Weights of a small mixture-of-experts language model, trained from scratch on English Wikipedia: 13 layers, 6 picks a token.
Below are experts of layer 4 (counted from 0) of a mixture-of-experts language model. Rows are named router (the router's row for the expert), down (a neuron's output weights, with its number) and show model dimensions 240-287. Each number is 128 + 32 x the weight over its row's rms, rounded and kept within 0 to 255.
Before each expert's rows: "comes before" lists some tokens at least twice as common just after its tokens as in all text. This comes from a sample of Wikipedia text that the model never trained on. Tokens count by the router's weight.

# expert 19
comes before: " of", ",", " in", ":", ".", " and"
router [ 58  76 131 110 152 108 120  89 109 148  85 130 152 107 125 136 169 141 119 124 166 128 144  73  95 121 147 194 161 173 124 169 114 144 173  86  65 162 139 128 105 123 212 105  74 111 107 125]
down0 [180 156 164  68 164 147 197 151 176 163 151 116 122  64 167 117  82 116 119 115 117 169 167 109 121  98 167 144 103 150 138 116 131 106 108 129 101 147  89 135 124 144 117 187 161 105  93 157]
down1 [108 187 142  86  91 130  68 185 100 112 109 141 109 103 124 129 105 126 129  84 153 148 152 135 136 115 134 117 103 126 132 163 140 143 215 131 124 147  95 111 163 114 181 112  89 132  56 133]
down2 [147 161 140  60 144  86 182 130 115 133 160  93 122 110 114  81 176 115 152 177  65 138 143 128 199  58 169 119 167  58 105 125 210 115 100 154 104  62  88 178 114 104 141 198  92 124 118 145]
down3 [104 154 141 206  89 122 137 165 124  98 160 101  87 123 114 201 142 203 153  97 156 111 126 108 151 128 117 141  78 186 122 116  93  92 182 156 106  86 154  94 126 106 179 115 165  64 128 103]
down4 [151  78 149 144 172 102 123 160 131 139  85 117  97 144 145 128 122 143  95  70 144 129 172 131  99 121 134 135 163 140 183 114 123 181 104 126 112  72 129  17 157 150 150 157  96 195 145 118]
down5 [ 76 182 110  83  87 173 113 139 112  74 150 112 112  93 166 112  83 104 111 154 120  87 162 127 192 141 141 181 125 121 131 129  65  85 211 142 150 145 159 140 166 139 181 109 150  96  91 131]
down6 [ 78 124 108 136 169 197 106  72 154 125 139  93 131 138 159  93 162 138 164  93 123 130 156 164 110 128  83 131 129 135 107 138 118  72 150 148 144 170 167 144 112 130 128 121 110 127 111  78]
down7 [131 179 132 127 145  81 110 164  95 140 121 153 154  80 162 128 121  93  79 134  61 113  74 168 101 147 134  96 170 167 118 105 136 147 153 159 102  72 140  99 137 145 129 101 152 154 106 199]
down8 [154  63 122 109 122 130 120 122 115 125 100  86 114 108 142 145 148 130 153 127 143  65 138  52 120 111 117 166 161 116 196 155 163 126 118 142 122 148 127  85 121 106  83 168 161 123 183 192]
down9 [117 138 102 164 164 164 131 133 118 179 139 127 107 125  87 162 195 155  91  86 138 130  79 125  87 172  25 155 165  45  96 125 108  93 127 146  70 129  80 109  71  84 109 132  98  99 127 138]
down10 [156 152 104 184 108 162 127  86 124 147 159  68 177  68 130  93 109 120 117 114 167 149 120 131  89 157 117 127 169 145 116  50 133 128 139 127 140 146 127 171 131 184 108 181 133 119  66  95]
down11 [125 132 129 128  71 113 161  96 102  82  57 154 151 108 104  61 127 154 136 135 115  94 129  66 129  88 119  84  58 123 105  92  91  55 151 131 135  83 157 152  87 149 159  79 105 137  94 183]
down12 [119 193  89 191 156  63 135 107 144  77 141 127 132 118 121 133  77 118 148  74  72 145 136 132 125 161 142  97 119 145  30 148 175 100 139 137 125 174  87 149 152  98 155 179 129 140 133 116]
down13 [113 125 104  44 110 115 138 100 106 163 105 126 136 151 130 123 142 129  87 116 147  98  84 150 128 140 140 164 111 124  71 140  98 151 109 130 129 122 147 122  71 152 169 138 102 144 122 143]
down14 [ 88 129 109 168 115 114 101 115 132 156 213 152 119  49 119 112 133 160  85 161  96 192 145 127 111  93 150 119 130 116  99 123 183 153 138 172  71 178 127 153  85  90 103 121 117 121  86 143]
down15 [161  98 120 126 142 176 121 139 117  89 108 153 124 127 155 163 138 130 141 209 118 140 151 146  79 117 137 131 125  98 165 126 131 135 124 124  98 135 126 152 149  86  94 144 192  83 128  92]
down16 [191  91 198 146  99  75  82 122 146 166 149 169 120 145  97 173  82 152 157 175 190 194 106 154 107 204  93  96  99 171  79 115 109 213 110 118  82 118 120 167 117 205 150 114 150 149  90 134]
down17 [119 117 165 142 127 146 203 119 114 113 138 133 126 129 140  89 131  93 129 154 158 163 151 109 159 143 152 159 137 135 141 159 175 143 136  99 136 133 148  69 134 174 124 124 167 124  78 140]
down18 [113  59 114  79 163 143  81 133  94  88 132 147 124 156 106 135  70 100 151 133  85 130 161 154 135 142  93 152 126 122 125 130 185  97 118  85 103 127  51 125 120 147 162  88  91 137  98 139]
down19 [139 147 124 124 165 156  85 151 185 130  78 112 131 113 132  75 174 109 152 200  93 115 139 159 183 118 153 213 105  62  89 103 152 123  62 130 101  93 113 167  79  93 115 192 163 102 146 101]
down20 [134  66 147 147  70 154 124 124 107 100 161  99 173 146 137 170 138 119 107  71 176  76 122  97 114 161 146 218 149 149 100 166  85 115 165 129 173  95 141 127  93 141 164 146 174  78 142 133]

# expert 18
comes before: " of", " in", ":", " to", " was", ".\n\n"
router [164 140 151  71 141 121 186 107 128  76  37 157 132  96 126 153 137 151  98  77 108 152 127 113 182 115 216 160 118 110 161 105 102 148 152 135  94  80 102 169 113 161 168 130 114 147 168 112]
down0 [ 76 118 140 104 169 159 151 113 121 192 167 121 122  69 150 101 132 140  82 103 128  76 150 131 169 131 153 124  50 166  69 134 148 132 116 126 106 129 167 134 148 118 128 139 172 119 114 106]
down1 [118 172 157 134 106 157 143  91 120  96 136 159 119  68 116 147 171 153 148 138 177 130 119 131  89 147 123  96 130 158 119 145 105 112 163  96 190 115  64  84 161 124  85 169  83 162 157 116]
down2 [ 97 128 109 133 172 171 132 104 109 141 139 197 180 113 157 143 113 129 114 196 103 102 175 128  79 140 152 123 150 145 191 170  74 159 104 160  96 136 113 131  97 178 136 140 127  96 108 115]
down3 [100 136 168 102 111  18 163 180 150 128 152  61  93 129  94 154 103 132 179 141 105 151 118 129 151 132 107 124 161 121 115  73 138 133 170 132 171 159 178 125 132 109  91 132  80 141 111 186]
down4 [134 187 147 137 113 129 139  78  72 136 118 138 222 141 106 161 101 121 167  85 122 146 148 126 103  71 143 183 118 146 176 125  99  86 142 165 102 114 126 106 163 140 125 152 121  57  89 113]
down5 [115 109 100  95 132 129 126 111 111 112 109 136  87 107 133  82  84 127 144 125 159 170 117 134 136 108  71 189 120 187   9 136  89 118 195 126 137  90 130 144 105 168  52 126 119 105 131 136]
down6 [ 96 119 113 183 133 160 101 106 100 117 123 106 121 151 156  90 121 100 153 171 130 161 146 120  93  99  89 173 190 105  98  80 101  88 125 103 129 148  82 119  84 128 196 115 138 153 127 127]
down7 [143  92 131 128 159  99  80  71 175 104 104 118  98 149 111 162 147 140  94 112 121 130 170 152 165 123 196 133 129 196 170 141 107 106  67 140 118 121 128 109 109 105 129  90 217  97 131 191]
down8 [144 176 125 143 145 110 157 141  93 155  72 114  96 156 131 101 194 146  84 162 112  91 151 152  99 152 174  93 185  75 145 181 139 146 135 126 119  77 137  97  94 120  89 147 169 117  75 127]
down9 [133  92 110  81 101  96  91 116 113 134  80 148 174 136 103 105 139 148  98 148 179 139 144  83 124 162 159 124 118 155 145 138 110 130 169 103 130 132 134 157  64 121 148  66 181 216 128 134]
down10 [104 147  90 144 105 141  98  98  79  82 107 136  79 118 102 119 118  57 107 124  86 153 134 144 125 111 117 138 152  54 113 139 168 134 123 159 195 160  85 143 134 143 169 110  91 132 204 115]
down11 [ 88 130 129 166  86  94 132 145 150 129 136 114  98 138 143 116 132 181 124 156 136 104 191  94  92 141 147 115 170 129 135 141  72 149 138 143 105  79 141 141 124 168  76 193 156 126 109 139]
down12 [ 89  65 131 121 105 207 167 172 163  93 171 150  81 122  78  92 101  93  94  72 153 143 147 115 142 139  89 170 127 151 162 165 105 142 145  89 129 111 106 100 106 194 119 141  95 108  77 159]
down13 [193 126 158  96 144 129 110 124 139 114  93 148 125 132 133 143 125 174 149 162 144 109 157 154  78 122 164 121 185  87 135 160 152 110  54 169 145 123  70 113  68 122 158 153 126 155 190 105]
down14 [156 128 118  47 185 164  94  99 160 146 159 129 177 151 146 149 157 161 116 161 130  85 103  87 118 121  97 209  98  58 163 100 151 150 110 102 116 118 126  81 151 147 122  81 133 127 137 108]
down15 [145 163 147 169  99 132 167 160 171  76 157 202  88  97  93 115 103 170 113 140 145 108 141 154  93 183 151 151  82 155 108 107 112 128 183 181  75 116 178 102 154 147 135 117 179 101 147 144]
down16 [148 123 116 174 132 130 127 106 152 107 129  88 156 157 187 163 155 133  72 145  90 147  71 140 134 162  84  91 139 102 111  79  92 118 148 119 150 159 107  82  79  84 153 128 130 154  93 110]
down17 [145 143 101 170 190 133  86 117 141 177 129 123 137 112 126 133 107 194 150 123  78 171 155 180  90 117 115 132 125 210 101 148 178  98 155 164  85  97  95 104 141  77  97 113  66  96  90 100]
down18 [189 145 123 100 166 156 121 100  96  94 117 172  85  79 140 185 121 120 115 139 168 165 153 198 151 163 132 133  72 119 104 105  86 149 156 116 145 112 106 211 143 128  97 112 145 136 115 118]
down19 [189 153 144 126 155 131 140 121 132 165 120 158 204  99 154 136 125  96 132 139 144 117 175  89 164  99 151  88 119 110 123  90  98 115 156 148 110 117  98 112 152 201 122 145 120 125 109 118]
down20 [140 122 113 145 162 151 115 160 120  96 190  56 175 119 128  75 159 112 144 146  68 182 118  94 110  97 109 141 195 172  69 197 171  95 114  99 144 175 137 106 115 174 103 128 127 106  83 131]

# expert 3
comes before: " ", ":", "-", "\n", ")\n", " UTC"
router [ 92 125 152 135 146 113 179 174 155 121 157  86 115 106 171 150 137 135 142  83 180 120  80 133 156 136  64 144 128 134  96 140 107  97 104 114 128  97  80 133  95 129 156 151 114 109 107 133]
down0 [132 147 111 158  87 163 110 128 108 136 110 145 127 101 120  81 129 180 127 112 190 120 115 142 146 119 103 160 162 174  75  79 121 171 136  66 153 177 134 126 182 131  92 133 122 138 146 127]
down1 [119 129 154  87 130 124 144 150 147 135 144 158 109 127  79 223 102 159 109 157 245 132 166 107  95 118 132 166 161 158 114 109 105 119 148 108 104 100 134 167  47 151 106 119 102 108  93 153]
down2 [197  87  73 103 118 123 123  56 129 141 147 143 125 112 140 153 130 105  78 105 153 169 138 157  94 141 142 122 120 181 115 123  79 198  88 141 200 135 156 160 180 128 128 105 143 145 132 132]
down3 [183  85 136 119 206 188 127  77  68  72 100 201 103 130 171 156 136  98  98 129 167 128 133 112 110 127 127 121  67 115 146 104 163 134 114 145 156 107 143 105 137 126 118 100  87 129 132 155]
down4 [169 126 121  70 119 155 157 143 131 177 116 186 168 126 119 139  93 101 166 148 137 133 107 157 133 142 141  52 169 123 164  90  91  99 143  86 114 181 146 127 103 152 150 120 114 142 112  97]
down5 [119 121 104 148 155  73 155 136 148 142 139 114 131 154  91 175 176 199 131 179 147 169 106 136 124 142 134 140 202  91  92 120 133  49 140 173 107 146  93 109 142 148 159 108  96 119 107 156]
down6 [116 117 112  71 100 101 137 155 147 173 168  96  62 127  79  83  99  89  89 136  98 130  84 146 164  87 225 112 106 182 153 125  95 133 173 146 193 180  78 155 137 153 210 128 126 149 103 111]
down7 [159 120 108 115 108 172 185 142 157 145  82  76 149 113 122 166 146  57 118 196 132 118 121 170 155  78 131 126 229  81 121 122  96  78 128 114 140 189 173 137 105 125 132 134 134 150  92 203]
down8 [ 94 113 179 148 104 188 126 135 114  82 159 144 165 163 164 133 153 100 126  62 140 177 103 109  83 111 161  97 231 142 139 101  83 146 132  66 159  91  67 132 199 125 112 194 112 129  90 128]
down9 [180 200 128 156 168 117 127 113 153 137  77 140 192  88 123 128 111 166 182 137 152 152 181 124 140  86 106 168 131 142 153 114 170 184 103 130 149 137 164 127 133 132 100 190 119 168 166 134]
down10 [108 149 165 148 110  58 136 130  91  97 116 134 175 122  85  36 165 132 193 161 113 129 107 167 149  75  89 136  85 162 144 168  87 163 109 116 128 161 180  88  86 130 108 175  64 184 126 115]
down11 [ 85 151 116 111 149 107 101 106 138  72  79 154 132 154 118 124 116 177 141 105 105 104 108 216 151 119  95 134 103 171 179 115 136 150  97  59 122 125 122 113 116 127 102 131 156 120 118  78]
down12 [163  91 151 158 128 166 194  59 197 127 109 144  95 128  43 115 119 105  65 168 152 181 115 162 127 134 118 118 163 133  89 124 172 117 143 156 174 101 154 142  34 155 140 128 148 134  83 119]
down13 [131 166 134 186 168 114 160 109 181 134  98  82 105  99 110 142  80 163 113  88  98 127  85 152 135  73 116 138 109 117 127 101  94  82 137 144  82  91 116 121  91 106 112 102 207 127 122 139]
down14 [ 65 140 133 145 147 154  86  70 194  96 124 171  99  84 148 117 133 106 147 164  89 156 147 162 122  90 138 190 160 152  77  96 151 137 136 104  93 142 150  75 151 156 117  46 137 192 120  70]
down15 [ 97 153 119  66 142 151 171 189 131  80  68 144 158 124 187 159 108 126 157  70 165 141 154 128 141 104 129 124 163 141  88 145 125 134 170 150 122 162  99 176 122 150 188 101  89 118 128 141]
down16 [159 122 163 121 147  94 175 141 171  79 146 117 130 106 199 181 111 127 101 116  89 133 146  91 162 108 157 136 143 137 115 114 160 154 130 131  99 117 130  91 155 121  99 121 149 117 131 121]
down17 [120 121 167 132 185  91 112  65 114 175 123  93 146 136  87 149 111 119  77 113 121 131 133 120 138 101 145 100 149  68 111 115  80 108 162 181 106 137  63 100 132 135 159 120  95 141 139 153]
down18 [167  80 149  85 170 177  52  84 131 164 162 157 130  95 165 186  68 164  53 187 121  83 140 134 107 147 137 142 130 125 131 130 175 129 158 143 175 138 154 108 116  80  48 127 118 100 133 128]
down19 [121  78 155 113 167 107 113 193  71  97 154 160 157 143 122  97 149  94  95 124 120 125 195 145 145 119 108 173  67 136 128 138 142 133 105 103 103 179 188  85 131 159  96 152 176 103  89 163]
down20 [ 75  73 102 159 143 153  70 102 184 135 112 147 174 125 148 119  88  85 110  94  78 106 172 154 123 118 162  83 114 146  83 171 142 127  87 153 148  96 162 109 145 125 130 124 111 123 147 161]